From a checkpoint of a small mixture-of-experts model trained on Wikipedia.
Size: width 320, 68.3M parameters.
Experts: 48 experts in each of 11 layers, 96 clamped SwiGLU neurons an expert, a shared expert of 128 neurons.
Below are experts of layer 7 (counted from 0) of a mixture-of-experts language model. Rows are named router (the router's row for the expert), gate (a neuron's input weights, with its number), up (a neuron's input weights, with its number) and show model dimensions 240-319. Each number is 128 + 24 x the weight over its row's rms, rounded and kept within 0 to 255. Numbers have three digits each.
Before each expert's rows: "mostly gets" lists some tokens that are sent to it at least half of the time. This comes from a sample of Wikipedia text that the model never trained on.

# expert 3
mostly gets: "berg", "burg", "ko", "ø", "ford", "ić"
router:145086098133118115092132111137141100127130103158177122075125162162116132141136126112140103169134085085104160076123145115076182119107169143105162091133149113122120157121160148170164124131141139122182116124094174170118112114129160178121107115
gate0:143186138139138137099129081110180130103141066121172165139105155190133111121105102136112097113131181127105148119074136193095145114116148162127149082080087143171150128131148141145145119127115137140115147162106154078134137103116110113134098120
up0:147156109134116128128121117131131145110102126166113068168118122145092125093119124133158125095121094146177127132148163106137098156158120115083132115145102106123128156157139074114120111132112096108149143172137095135151149087124142123085133158
gate1:149168135179071133118162130103130113093143165128171117153126117149138129100166148140139156139115122115137197164090145099121128118109145118132131152142175149149132133140124144132168099147134141110123143119157131177135102104126124155190131141
up1:097082090157108134082176137147121119082118128126113122165119136091108108136084127138143126116088122153144145159053114121145118092116103103144149194132125136137084097134111125102125115131087148140121167141121141127131180132116110073111148158
gate2:107191135165122112063167156117127121104150122094153069131108151116118160150115140135117117100140104111102122122130106117097137136159101142107117132104149157080107172109150105161152158156139154148139132158078075084109147172170110148170098117
up2:137189139141130144173119151161138104113132121138131149131157162120167148099100084125107141131127134138147146156098164124128151121132116153177139158116138123086079122140116149089149141116104146115140131128134102165138122114096113134115118172

# expert 27
mostly gets: " species", "idae", "Scientific", "Species", " Animalia", " Binomial"
router:119150128093119100164102146111146169122137158104121156079134124097118100130135152093154096136126163150139125099120116127109125130130118119151176120125111110144131127138118134123167109128080139113105083131114148126121159139125120144110150140
gate0:080139118131104103156093118095123156071137132120144152086128149140126114123164131115118110121094138107145130144118152126170134121120057117140140132148106140102131106125121115102134046105142111149106168134122181147116123131164143140145136180
up0:189152112124148150113156104189137091178135150123123146121157134161105129156144123120117123142079119138167148137131135096100079140110090135148124070123096147139129152166139158141156154131110134100099118134125145128081128111139122137154125123
gate1:158135127156094137125148137123152129120118130094114147176097198122126148112152136113113122109127147085154152091111118133138116148154144115123137110160126137114104113129077154139134134131163157149141112123135163104117132162116086157119131157
up1:116132114136144155124171102067136147146089166110119090165107095132119091149118145124114145137132145169125112128098142141135177091151144105113158123091117117115167128159133111177136122163114117134116098155114140129107160096091158115062091159
gate2:140102137138131144120151113145126137154145116152098110076141116101143131198140120123130131105086102100138118161124105106065129092155140109094146145081147135146110117125115113138134102125122105106138143124101115143134092143171091148127130176
up2:155127179104094131128144157085153159146144114156148131110164151137135172084137143154127108137144187118147161120122152123111105114112088154136142134128132137130095164093138115138142119132130113092155127120099148080107166155109116138091167100

# expert 2
mostly gets: " sp", " st", " sh", " f", " fl", " th"
router:129122170109097081152092137131138116135141111110149173123121137176117107141136135124119116144134103138108141143075098094147137115122129159135194140125102174126140127132125147131154155106111107112160125094150123093098144125142106174137135130
gate0:111114147148141107124120149134139116110133130093130130131132117109128158124131142116095143173111108126105114147095115120137155164126091160120109144135126155094124133118124132124185150130093121155120095101121161106099148130117118118136079151
up0:159118066122146144123118100142139113144096133139119141137156177157127160139124125121126133167143153156110104127146131106140134102123143088125131117107137163104127109129118153150134132107133121140144106153103130116109122127173125119128142143
gate1:128114092146151132157200146125145102170120077123098114163142123170164150123127111135115124105114104136111140135106143125118097124159104128110162120124097092097092132108114133123149147121149140118058088161138143105130114141141080125187122120
up1:138105114100155156180129103083145092195135159128105098151102120084138132133157168130132098111131148156127115109170107129113134124149103154147126124088169179117124137142124134132151128119116144113121144124145125122120095091126125137109174099
gate2:107107170171140170177121118160139091136156089176131133108143124104139138173105094136107114147112144132126159149103138106114122152133124098080123105179136124143145144133095125081131088108166108131121168088146124133091118138125114107099124137
up2:102150078123149051113141143117126137130143171121157128146113114114106108134147138123143122144118098155149094124105153151100126123087118106138153144080119119150107076137143132160128139127155162145089167140111115100119112165141099097116142126

# expert 29
mostly gets: " Texas", " Tennessee", " Harvard", " Michigan", " Carolina", " Virginia"
router:096115149127108103141114143107095097155097122131149147173159154103122128115104126121123136178127118088147136126135127082088139111161146102147086092088130090123089138127116139151150155128167149150119109116167082070111108134145122128125139102
gate0:104110178118138162139126147105114101147124115133139098152123153129143149087163094156164125114114127118168121132143108140109162156107153128118124142119174130165124153128109141138165151109165115086087154119110147097143159118100129105096134158
up0:129153146161130125099147135113145114101138134104101101100119099125138144186129126125151143115127123122132140174142102179128110110193155160125104103116098178134166095122138106108214164150141075132106104133126143162126147117115136155171133135
gate1:109108148109115170145162127153100144157160131159172123097122159183138121113124158120148130147153148129119113114136065150108159093133132143115164106083155151137169146147136113122140124110170168096145106132157154042113105143139155082142121148
up1:119087104149157132104129108126111127135124080129142125128138116156145146159117162110162119138140124098139134180170137124136183163156182157115117125108109152109099106108088083110124093100162174166119101131198135164107115126138111111127108135
gate2:127101147097138123109138110139170148134127105170155166109074137155119164180158164124146134149172123129121125088106109129114162096140127153116166115111107146101157115126070124105135174116150116122107138113123153091151104153100134142120127127
up2:094117135132120162096122116124121119146115159058115134165154108112121148141128141129136095100103150164113155112104126123105106104109118131116123120113145117141127159134128129166124101117166118136116121130076134091122115176167153130100104133

# expert 37
mostly gets: " district", " station", " government", " site", " company", " Office"
router:133082104105167122112141121079145100142111141126114072137151100129093124153171144159157105167137125136141138129138118088153142115101095142127144148122148131134096114141094134113146127166147103127103177115089109128119107136112132160116101096
gate0:187118094128131141116116114138131148144132141114137118122137105175128133077119165134147097118148171179087160116125119128129136101132078120131139106129158112147112130113134161100177138109149150124101129136148098128145157131118184140187118111
up0:180134147113144138134125112125085104166105122095112194164151140118105125167119133136125173132124113148136117177155134085143097148120138133120106118138096147088180161151134111147101119128102107148134120147129100126089094142158102115110089182
gate1:131106111172144142126150115139134140159151116134152105128078153108172097155141125116101126123096152116129148154145107109109107107102119082129182115161107093084112110130122162152141125125129108072070169125148158180136104119102127138163132101
up1:121148126097162158104122104150126126137127069109119111176146075132111125108125141124131158104097122130167146123127120129145162141111113141192185135146130136146104143111122139157162109128136137103118142157132123150152124135135145098155135175
gate2:126146088117145140130080122102116137112131160106146103135112112112114114127134078152123132070124154091122165144122136165132148093120114120154172125083093163103154105120101099152139147123171159107106131099113122107113130132118111122122091148
up2:102125107093135122138114068123139108112127104141094109140161127122156160163152135144124119102137141096138077115111136163145166132109141138091108138094115135083114114095122122171138151137138097140145128163119138096149136145154129152166134129

# expert 46
mostly gets: " glass", " mm", " aircraft", "_{", " drug", "ethyl"
router:118152097090142077116133161147136079129115122152138160120138098131099132143107127155153163110127088153132144103146112121154141139087137156116124155129134122130124141138111131128147146132083106116163090156112107114113127122125167093133088119
gate0:120138174138104121104109129130157100108159064118128122138121129135118132136106132168093130155123138109149148131096145142133163089134155078147153115162094135148118126133123109134115162140074101099115137113141069135173131108097109126118133104
up0:134146125157145157135120132132143104123120170135128148097124091138138152098138085129112112156148175175160078163162146039104126175134145145162085162104116092154127126121156134132110115115102159150116152119137131081133167186144159128127127171
gate1:186138134086145127145092092114122097151128107155125151138165108143112136126146094132153164124109107158148142136069138109135151095108138135114080137150120132131153125106153080085141095107132131082137092118125120123128136147096126100140154154
up1:155136150117092145111165131129106125134075124149130140177130133114122119145147102135124141117134105097143116136122168145124113089147109109150131124154135148119144108161114149136180144128135118093119144127153114132131113155119116105155138102
gate2:119098123125160087093114158096121092110156170160098096118146121122150111169097124108133069087119130152095145087100149116112149091120045076062138140106122081104125100140098118132115119134142156070107126134070112152130114178174130079133117147
up2:123117114104166138137139152168053104147115129106160132147102141110116140118097156166183153147123104140140157099111103138095131140136127121125143112134115108101106120154127111152171106148138149105147141191140093145125175142122105104165123116

# expert 14
mostly gets: " a", " The", " an", "The", " A", " their"
router:149154141183124144118139135130101189115100153138125095095127119149106095129132097143129153151121113130170124138164145119118135098146122095131142128145150133143141139122163094079115131113109160128088097105111108098103137078145158110130137112
gate0:118100133139134170095090107136105112114116125102108148131084114159116135139083146091121149108110130107097162172160152098192139121180145092140133129148091098126102160159123135091083091104141107157116119157133119129141137125118165114162119126
up0:135134121159115162147116132150146169078126143120100116135117115151106109139124118149139107125111136114099088108107091109102130188104118132155111129162117099128150114138094095135130096123090110153090149105102119115132130099143158181090126167
gate1:063091131111109128113140107125124111129156133117165148102099111148142113095130152121130082088130144136120113130152184132114151082110106121146135146106150091129112072168098149143109099143110097134145075145143136128159128152090137162121146109
up1:156121191074148103158153097130176107088142114134112148155156074171089125135153078140144124136149150156108140143151100112139131089166163147163093147132083131138126165123128128163106143151155148154085183121140148145126162110120087158098096159
gate2:145078136119149123116198115143158130165087132118128131126160167135097122115132155168144085105147172097105170131119130084076173161099125077127127095120142110134077138127105138139111123118119119137135138150126147135181147130143062160121110101
up2:103136104137096095121178101159148157125099139158161133169102118126146064109174108137099118153151125098154130096115136124117150129115150137170069147146130123150115141162097125115073122142138147142098118137111158167125135126130152138081126181

# expert 23
mostly gets: " are", " was", " been", " is", " became", " has"
router:164196103143146168136145115095140135071141134140149140099115145118201144135131103174156119076119162130156097117136121117155119119119111082174144133138132154142137153140109129112139139105117140099143147133123085070092135147126119132138091134
gate0:110149124160136159082141110103132120143155110130133125100111180132111094100103108125107131125158172125159121105112120134115110174115157126106122124124141148177065102148180088148124102121138161134141093122178079143115117155138090147145140109
up0:118143145087115127160132137150124153134182138114147188135109121098120132115184119127133118103132147101151177104154157098093170096137085138142140168154102083094160130109116126138164110168116120127128152111111186138083103097076154082136148115
gate1:110106157104133166138127120127123173102153153106142106148074112157099143158082121147123106156128107121123149153154100097130129145145116122125105116147085134111149181126106085120110134098133150180160117104167156113134113134161114172152094134
up1:158122164100149122123142070142147120130158144143136141143101150149152113139081163138092148157134141098124141061168173130141170133133130128094125103127121096120122146104133141142110151110111114113088118156084115146142112106137159135169167154
gate2:139153113109111167136106147162152071106137154158113164117205145161182173140150128143129111112127065080091110090166100151158159144119129117148107112113141131121104150134151099116142115118138127130168109136153143135147168120136116106138125141
up2:106132124130139146102129117112115156101140155172140149146151112149108115130102139132105117104146136126157103106135112143142094155116149130148090129167166133138148122147093091111156136131130144118154110148074166099130147164121105136089117158

# expert 47
mostly gets: " North", " St.", " County", "shire", " Sheriff", " r"
router:156116115176128135121137161133135147166150148148155162116113128130122112156122184131143111176186139148104155117117139119173150108117120109117105120098112161099130097174157130102117142116166119185096159097156117108141141135095144156128095094
gate0:161136124171130093111139102108101178143133147105141148135104147106157181161121128125118130145151159126132119134127141158127136124162147056083119094118162088103112107146130122157167104094112187152175135110107129145112158071133138122176126161
up0:155149133153098087136136103095159112123122138105106125182138108148151140106182113121131110171135108141167125174117093098098094133132154130129129201150139171190102134116132123125099096142099108116121120125174149129132139105152153151091109106
gate1:135119072133120104175163164143154144108130094134121124115158134160131158134127156153144087131126124109109129099126105148132134096105090155127141135131114127135161119111132095182113096145150116137123127110095198152087153104150103139127166197
up1:152130172160150154133101157153119124176131136157183151105132060150140085123156089111151147143113133116139099121113102125128094107181119160080127145086150187168129163114128107133135132098140080097119111123156118123102138137114148098157145103
gate2:134120110114089164135121149147078136093126120127142139118130113146141117196125091145112147104100124149132139144117127090129166130080141131131154142131084115124119113092123139082156085132158089134100093120149105115179121194111139087133160146
up2:124121153072130131104162127143110095130111157133177141130188131163130127141093144090147090139138136118131160100111151088146149114113116170155128100145188165138105155118117100120153137121097150173158102131113157161120128110137143140089125156

# expert 9
mostly gets: "ation", " people", " area", "ations", " Office", " population"
router:095110114098174162108145086136145098095122126107125135133199172116113121143160147147139113142115131135094112121102130145174125154147126156100136142146112125156106105125076138098150149147142135118103168113100173134092107138122127142112158150
gate0:120137086144123149121152134103129129130114127135151110134074164108128134108134147113118105126167158117105089140194088165104095137147156160095100096132101149175132134180171103130121099122139123143152124129128158145126119132145156100107138134
up0:088094103118130138142149094086117145122108136141129133147180132129104109164096148144103125156128164086180155122161154146147142094096111124105166120136120149124133127083155108098139115121081133104100166140169115115181139123114095178134098159
gate1:159109116131161115110116111108148141101111129145096093140134119112086152112133096112142132108113130162092142140149131159104127115155131097147144079127132122135088107135116106135104098120113155132162126122117162120184172113133121098151186136
up1:118118107131056110160115126119119097152160115161121192112111148182123116142105119145108171154118100118116096060132151065119111107095135083097135137169096157134149138141131137150138142101145125091149170137139107134087103160083122159110110088
gate2:122154108125158139106186137157163171118094101148148136174132151144100149093111139128152171115134111133093154108119090122136117098098117172128109115154109136120130110114154133131106113161114140116113155126120123142140126159154147129144139085
up2:120076126133106103092143117151142170092144076139137115129120176134104112148155079130118093107124149169128151145093106077168130096124107104106128122101091129165076121118100130173151154128126134155113149130133093131148128162097138112114134132

# expert 1
mostly gets: "ä", "á", "iy", "č", "ya", " Kh"
router:164086128120143131140125137117143155133115114141135144132101151118104142119144116135153131147084114149125151144155130154102162144091143154074148098132175130101129156113097141160154112132136115121183110148103157171132106107101118136135138108
gate0:177157134093121108119138143110151136090138109122157104150116103163142109140161120169134093129170096114100160137073116123094119139094136121144159080107122159148161172137140138114160149144101103116128119099167125129132112143112129129182119161
up0:107126085084120102123139118118140161113155126105144130099143143131132143126131156088111167152144171126133157147099133106117127132124109101127122139112114112144123149146109103104124143199156151129132129119106104103092116097121139137151148139
gate1:140145129097167150103156103088131110143161117167122121117103105109114115140133107165102131114124140118145101176144171122124152124138127124094152118082128134138155150112124134120123111105111130132102146151111102102116129097142157110095129165
up1:142111107158143092147122115087149070127097116158130077138124086153143153127128117106185124124133146115179146160095102145142148138131089123147118125126112154151130117178105090101134118141096145108117137167107145128101135090100120100128112134
gate2:093092153096102099124124125134182118132123108141139109164184129146121105145149125134131151093141127099163135127081129141149079142120092159145186161140132141127133141117164113143109156140107142117117128123121104127129113129086133108115147118
up2:173163100158126150116131118137133105132130092141103137114190124099137116133132162132103101108170146122130104124129106155092150139089111133144074136136133118170135147161124131124135152143110112080135094127156155131084081131124160139152131118

# expert 5
mostly gets: " John", " Michael", " William", " Thomas", " David", " James"
router:118106132169088098111161138171149091159122132131160145118176158172120142136161128105129095140113150121111156093124116110101150099151171134109161076146148115147112114144125118176149158113142147095144150113124155142142111102153148119110107146
gate0:107134131170075141100181120105117124148138070127141129130093097121161097120174117127115156154115125127101093147093116111129138141188111139131145088161129145174133130115133136097133140180130146124098132117150165128144133113129068128089144114
up0:159106116101151093100118103114125160119138154153147121103127140167136131148123168128124126094123141119115154146111150128125127110125152130155095124142138131150175168132114166172144138145113155153145105143123111183153108126129142041113132135
gate1:149127077092118105087130101115138098121128134166131149150157136085126105126109141118132147116123111146089140090152155113139089130156116101109109135138141110147124107150112135155115154105134128128132177110133074125124129134134168148145138127
up1:139111115174133101127154167107111132163143128096126114127140128102128145155166121166125103092178125116108086114142132088148184169149125111152135137142147137123105108112127133140123115126110157088095120112134133150110108106111136115141086139
gate2:156128117099148129093164133169112098144125101154089112124171101138171152116146136126148144112130104124093098126134079176122137118154133119185082134117130113168132046136119115152093096113144133118129162125135172061127102124142178147142091166
up2:145146144129095164124127135137123159106163182127158144125127134128097112108117106117145121148161152185178122105128134127102130120163112133146104104119162118097129151114129118107129126133144156127118075157123081105126113142154088115134107109

# expert 31
mostly gets: " by:", " Genus:", " name:", "er:", "=", " ARG"
router:146160173139134103135156141137121159125127097088079082170129135149114106108166122092097140141117165140108095146142154141104109136134131119101105167153159117127142120080155071098138094111111130144128126083142145141185119135145094101132149164
gate0:157120120124127168131052133106155130097159150158128147130094172129116181126100127101086102191142107153128161162167116127178113106129124162114158093130096088131166162102140159147107108127108112128132147149139124130102118134110100124132123148
up0:121133114086147141172140171128154098135121109096120091133140118119115139121125132132131158114156133113112144111108171132105166151132090123112129119139083153107149082106116146138125094116112114112111105152139105138107139110140153114121135129
gate1:087146145112130156133099132123144123167137098107142090120111117127128140097154144101114123120102134106132133164114106104116136128145146105157098126126129141130155129132080141165130129084139124148106098111124123161144127146173155101121153157
up1:164111129066137149139141150124109136096156134091109134089179102104112128137121143174140078109090093116103069146095133129111166131137137112101113127137132131131140128112143155104152123121131105184121152137101177128132077133126146112154156134
gate2:079127127167171150163126113130126090155114115101148100144130116151151114113087133116133158139140090172136156136092143135096158152143178131123093108122169130126162138135130198134116137122108123158180151138147123141122140111144092116113156155
up2:149133087143158086111126189132113110164102150141121090175163098173129117123140104154118135129114134144125118126118129142153121180140146134101165153186111119143138159125125136120149157172126123164144089131161124142144182120110117124168123102

# expert 16
mostly gets: "cept", "ful", "ict", "act", " fact", " lack"
router:123134162117121123141118110148156132095182118118140145135122143172131120155120150100172139096137115109123107154123145113162112087124137160092174106149111139113142176088106132157124111076075142116188110158142096114105139129147117114148149101
gate0:103078155150120174132130086173106123094136136106174145119111133172144149118103118147123113113172114135171112087132120101155120089175134141113124122121103112076165175161127158127133081143076116117176150182115117169142178178166091103142121108
up0:124162099099120152105119118101174154112141113110120144133108115147134116099112116114168069148115132129107124188081114138117129097117125117110130116130148107124135132107129122171114125060131126188118123151094132160121120149119136138120107122
gate1:092112123137078123143112154182129126103117114137117141146109126133157125124129158092149080097125111127131095139156111141114149119127116156135154091109151184126120171095137125134143147087142121134136118117094121116114173139126141143160145136
up1:138130139097173132113109156114090131123124117156144118072116097157097149131164144131117097139141159129155151107151150116148136154114119105130134106151139127146122165164133126127122092143110088140106147142161086113106123144088104130123115129
gate2:117100147125083144171098153080147108161097127114096141113117119133217146136146151109090170084127163124135134148122106124124127115132117137142124099131096115128135148148090153157156139134111137144154100105121116157154122131108138135140112130
up2:139110107122086146086137151129123157101162187106128089119103168120121126109137137144175106204111132119113131118106168117114097160135106130137119077066157118138144116135121120157123124146070137138124095113148122108091111144101140147178132120

# expert 32
mostly gets: " September", " July", " October", " February", " April", " November"
router:118136151150122161123116106116123181122121129180109110125092119151148133134147082132074151119121079148116125168145130137150136116110158086143103133143126128155125104133141140110113131114155126139131144164123143130092134125095138136159137160
gate0:136119166160160169109115149151126126167149121130166094117087108145142111120156098141130169074156110096139137141137090172114137143123120152156113079129172161125136131105133095111145149161119119094151134128121129136144122108094123120164163116
up0:134115125107166160135174143118117136113132165179090119153146135090140110130125134144165113125149139133163109123107131074075123095104128129084140145141126127149101184116112161112160116098152090143122146135154152114082096131109123158158118133
gate1:127103145127101130144096150115164123141109160185102092111113178134143138086148138108099142111136121096157130122107117095132145121095132067130162143138159172158113095114116128133138110116119133094161142143109140151143140074126141119102135123
up1:118151101150108124100162150175139110166136108079132166068109116145125128150153092159105106104127111110140102106120132130144112142160111155144105124179154157124139144087161119146116149122152166103118135115130101107117164146113162116149143147
gate2:144093153105109144099118087089162139058112123110126135128123136129125136142108137112129140135133152145149137207150149152155136151132147171135110128147128119131136150109136142096125111126127142144168144134140097116124178133098146125115115117
up2:135160124153149121124121128136153120141141113138154084108135154151184127097092147144123134144167116123091100119136098123102137151121123110192138153076143093115109108130118151098109171110154132139101144133144091142165140097140109101132113169

# expert 6
mostly gets: " \"", " died", " released", "—", " According", " '"
router:080152108145106132143149087129143158135195124103150120115126112202123136131143107112093128089127144109097152138112122120158121123130143148135101112115109176135143109140117170115120109120150123107122124146157075161151127167132100125136086118
gate0:123117122114146145111125120159113119133129081133149144123149107131132134115100085142165098107140153094108129112140137146133128160101142144131107126080134108144138126125152147126149120117123138139165108131100124090152170176098137130143133136
up0:124116104093067123101112120144144100095099121161158109113139088152134148106090142105131102142133135146110112140076135160124130115161132086128135132132125191131176096132122125127126104133137128156145123127130127138153144148096140129155167177
gate1:161146101108076114144117132166151108099137096150128134159149121135139145120146140139114167100105151110130146094119151122117128100117146140157122112113147163120119063091098167160122125119132178091161110167124142116100098166123129094096135101
up1:151135160144130134140132163100148148150152137173165131126124104151119120146147180107146090105155127086111136156135203101125127129149139147154111124128165091076140146146132103117163124123131121120106115122111101184111119124111137113129129149
gate2:132093114134122119111117107122145079116143116131137137157129124137078128140057147141091134096152129140121141127117160090111151156094119107087122123169093106098082118144093113130121125158094135132097109158125133104134117136122106157150117135
up2:153154097125117140159087124105141188146065154144136101089095124156163138064148086144145167141121105124138093109128126146149154140163122116177139081080107091146123138114169133106132159115142157118082142149146115124128121105109106156135121125

# expert 8
mostly gets: " American", " National", " football", " professional", " national", " Democratic"
router:125104104172123154112117105101095144146113132161138098167141102129143138099105082134141151133163139113158136162148124137171124107174129092159084144092125145123139121168144089084128117117127125172095140128137162103107143112137148142137166146
gate0:189131097131118153117126154155167116129120143156131107103095148154104158107112123153146158139123150135125129208118136123131129171096092109150088142103104145134121112103103144133118162125144140123164098142097121149132096123128115116100140103
up0:144131134123142115118147064160108114149115135145138142109101116164146119105127127108123120108169106138119134127169071113084083099177130107148141110158190147124116128133139130126096151157097122142134132128157107166139147123110082091132135098
gate1:105096123156122150135153186102159115084114081160135137111145094135150179147111129110145127143140105122106123139110155132116151119096122156080184127114112125114135130124141163092136160114141179137178133135158117186077150126133124117100131112
up1:112151113123090109151138111097104149117136163103137146150101123166131136124120133116113104135178130161188121156109143101132130095158143170125161105112106162120128124126104135127092117091143136115087114129108129118125138166113126111107103117
gate2:122113089126125085142155127086101138117121102128156085113161096111151177115119134153095131140120083135128187144153155135155081141175132134122114130094108119089140159146103105109163122121061164145134089152153115118098117108157126111123140157
up2:167152138149158147167124137144138151119117152154162132163063173166138103101137106062143153122125151130126114114091138111132108116144155130165122081135147143126109129103131122150124109126129139143093165140105114132121167143113123106136134115

# expert 20
mostly gets: " \"T", " \"H", " \"D", " \"M", " \"P", " we"
router:132164140146147099146122139168130178128188110154153153173115156165137113096104144072121141138115139115141127146105137158120126119143126149124178116139129135084155138065126113136119156125120126098137074130191078130162149156129090113121132111
gate0:114104133107098128089171185042132137160143123114131129162115125117134111174094131113127151090121136104109096139110157167083121122141105125176157128109099119137115124152173104122138087130121159155134106125166093192121111127137151097147148133
up0:162146156117123137154138122115129076099147118126124123094153067136131083092123116137163136098114132182139178098087155130150128114134096104104136120142120079130117158186142104108111134146113129160156103132136135109149162123140118112111102123
gate1:126121143124124134125158130126110121122141113128095121140127105133176139118099107133127153105080130119092079134126161151070161171141139131073133115135128166119106090114061134108138102133128149135120126139176137116141135093178119122152110140
up1:120128125137112127138137123127138165158100145122124124160123131147159098125169102128143119115128140098142165141104132149137098103127117103149135114129140110094150148166124102108099126122123111125091129101127146147154153123139111089133129122
gate2:111114119179113102152094139125122172089143129189139126126161179109186144134136098099123188140127125109135182127129128108155111142106142162141144102148080157147119136133137112143165114108141149136118147129124135139085121158112144116147125118
up2:168185148153137176146113144112105138110130097142121105109083107143127083151089137093122115118181161124162092159111101151117139177142147140079143127135102105138120123106143128130158111147132109088161090111134106190113130148133117180173108109

# expert 40
mostly gets: " of", " with", " in", " during", " between", " including"
router:120163162142128150114123114147113111072101146082100110129095108099189128119159094117101117098125170137099087113145149134122121106115146105157125129112119128136135129129082118119138100161137124122177121153129157100115148135142139121151144112
gate0:124146162088120088196122079119100128130135145132142135152118138109135097156134176129130122105152107176111125124120179118075156192131069169130114113159161149108117130147155143145103109107109106101113136125133124157085164122099131085107136104
up0:154145127129133134147147141143127137122118128148115134134154173109193068143125131161113120074129133154157121109183125128136187124091125073097122156075156126146152130104077113130131119097152108189145130142149137132111102163105137137094109115
gate1:097156134133120121116126140139152117163140117130134138132118115107121137124138149094152115125176087150115095158102102121167176106159138117145101141141148157142116104141081135140142160115156123136134123153080124125112101113130130141134107132
up1:167110174129175128134149174150157103133146124120075136090144116102127149163149117130141116092095105142132098116134112142092139129121127132156177136138107105131099169119100127131104076136134150139121125121135144120118107105122126128120107090
gate2:168141148110106090136159178148143155116128100098105135147114145137107110102117130139092106111091141136158164140066110116104131117130153115097131147139121123132153103149115111118166130100091120156091069134139137121144148146129150100147189138
up2:111107085161137133097101137135164123138128100099148132213141110162116129120166140139108124107133113076185121119117143127143095140137146139121155145119133156116115113127144156118136102169142174121145141096088158105117130102184138131152105145

# expert 13
mostly gets: " Location:", " Country:", "In", " zone:", " located", " County,"
router:112152155146087149100143130111114084134133142098103145115093129132140197132150132141146101109156164122105117120165139117158120163107130083159096144135131160164135120153130090126152087122149114169151144103101172086162134101124125132161140155
gate0:133137135161089151136074156129134133153122145146080169124151107166123123125146164138136116100107119081161124117114129125133133138106134143101175122087161137101138143140131103103112172113127116112097122128160133110123123103085118105132112119
up0:134122086129135152122091095134136059151165108145126103109092155172180162144140142105126098094122129160138147142084137127153143141087133082104095142133137127133094098128071140172107136142180184151160122132109129136087153134102141111113113140
gate1:169116130120122143133175128142093092163124141058142112118102098080129141070125151131124146093171175133139157174120118138126116161082121154142110106138088120139121153159102113157125142106112160134123102124105091104158134090137100145093139127
up1:115142134118126127155151162127152100159142113131132127145121169135143114104169137174146128119121153146153130129097128122138121110151124146137129124141125146096124132151135114150143098108124122125161109105125112107119135164140091129161137113
gate2:102119161112123141076110150101152138100140142159105121173124127157122146146136097107106112139122162101132112119093121124141103130145119132113122128095122130121109130143157124118135078107150131068131137099142163154110156121101127131107146131
up2:159162156146133102137138146147120113121140093131116112085142145168119099108156133100121084119128151099123124095122146099166111147110120120125140110092121137120128140088113155131176133181144126091145147134099108102162175088169141099126119090

# expert 7
mostly gets: "ations", "ions", "ances", "ability", "itive", " data"
router:110173113111139134104117121157128099083142150167126144125160156104118129165128162114162156081122112146096117139127131159137110118150140180092167128136096125103106141130124144132142138111099130109179109165122127107127087128134141119109134139
gate0:133110119159177132124092157111142152133107099144134164144164120177146120140147151119127131130162112144091120127130129152200127128134136122097111101154086156081114139142118141119142183129100101106155119120122192165127109110125129119108117129
up0:087152132115133077126072125157150133091141139134163109108104147120171103116161163107135131123158087123081144094168152123071121126180164138154089179183131111099143140115111092135147171092122110124108149113151127125123109126078095111170198143
gate1:114156109102084132134127112148145136156117123120181105125138134082138097150142082124118112128116149085129164105134077134104162110143185144107120109103121145128140153110170142128092102107156107090115109097128106133138118124129151147097147146
up1:160101113115159172138134152119167125139148123136113116141116165110177130151141126116137137138083126124139098180108103115134130126120133098112091109123119140128125122076125079085114106134135108137089130113156128135091128147142110100100148142
gate2:130106174166112102109164147127119168187142148155098130118137128141115101124140138154171113130126157123108141100162098127130130121159139153133119176124107177116116123197123120136145101103130181138118113133108162083142136139131114101132106101
up2:155127087102118122134155135138113115135094156125090097157094098095118157160154134135123122110192101105151105110160082120114154115098087126151136117094122112142147159105132104122132110086152119127151140095118145118162087139140107119144075103

# expert 10
mostly gets: " Mike", " Hay", " Chris", " Jim", " You", " Mc"
router:133102142138103107144122174156148131132174132125139157161156157136108121140157107089107105141132137100165159127129117144098163130115131158120126065138154099126140133094082135177143124136097144108154112142136132131173093140117121138104150097
gate0:114082128135122117117114124131095114091155085170118163114110114119125144137091166101131100124124199133076169160119122142139116124172101137112140143107161144146067129112120119131146143115142126130151105181115146130115138125148100103149109164
up0:159107147143099145112136161125130151115110099115128103127104111135111148129122137112147112113119067135101126095118116144127162097097086128093127132172139094136188120123101138106138146134099133138133170119143125127112146128157178129180101128
gate1:103153103127153154091107148108138111136103098147132153127152100116177160154115162100106080126100075116084102113100124139115165129122113119129097152141121098128119065099104156153116121100109138167127120100139123058169165171140114102165147085
up1:181185134105143128115069114129153101117153147155117099121162110110179140101127132130144161080185115113151113141086140102118127114139183126120123088167104159169092142098156071096122130131165129086069130144122156090087121210083113111073081111
gate2:142103140138107098138138099117109145159176112165162126123144143095123115135154102107133137115157115078120094103173117128155090097127113130111101145170137114130138123122130119105163156151154105094092107148165069141135120131188161148097105131
up2:128147101104105117096074159135141129126140175117111098155097134159158073102131126086142139110094137151110148153126091090144156129110099167139122102092111178094140108109147088161147153144123142164129131122128134116075147150122115100126110134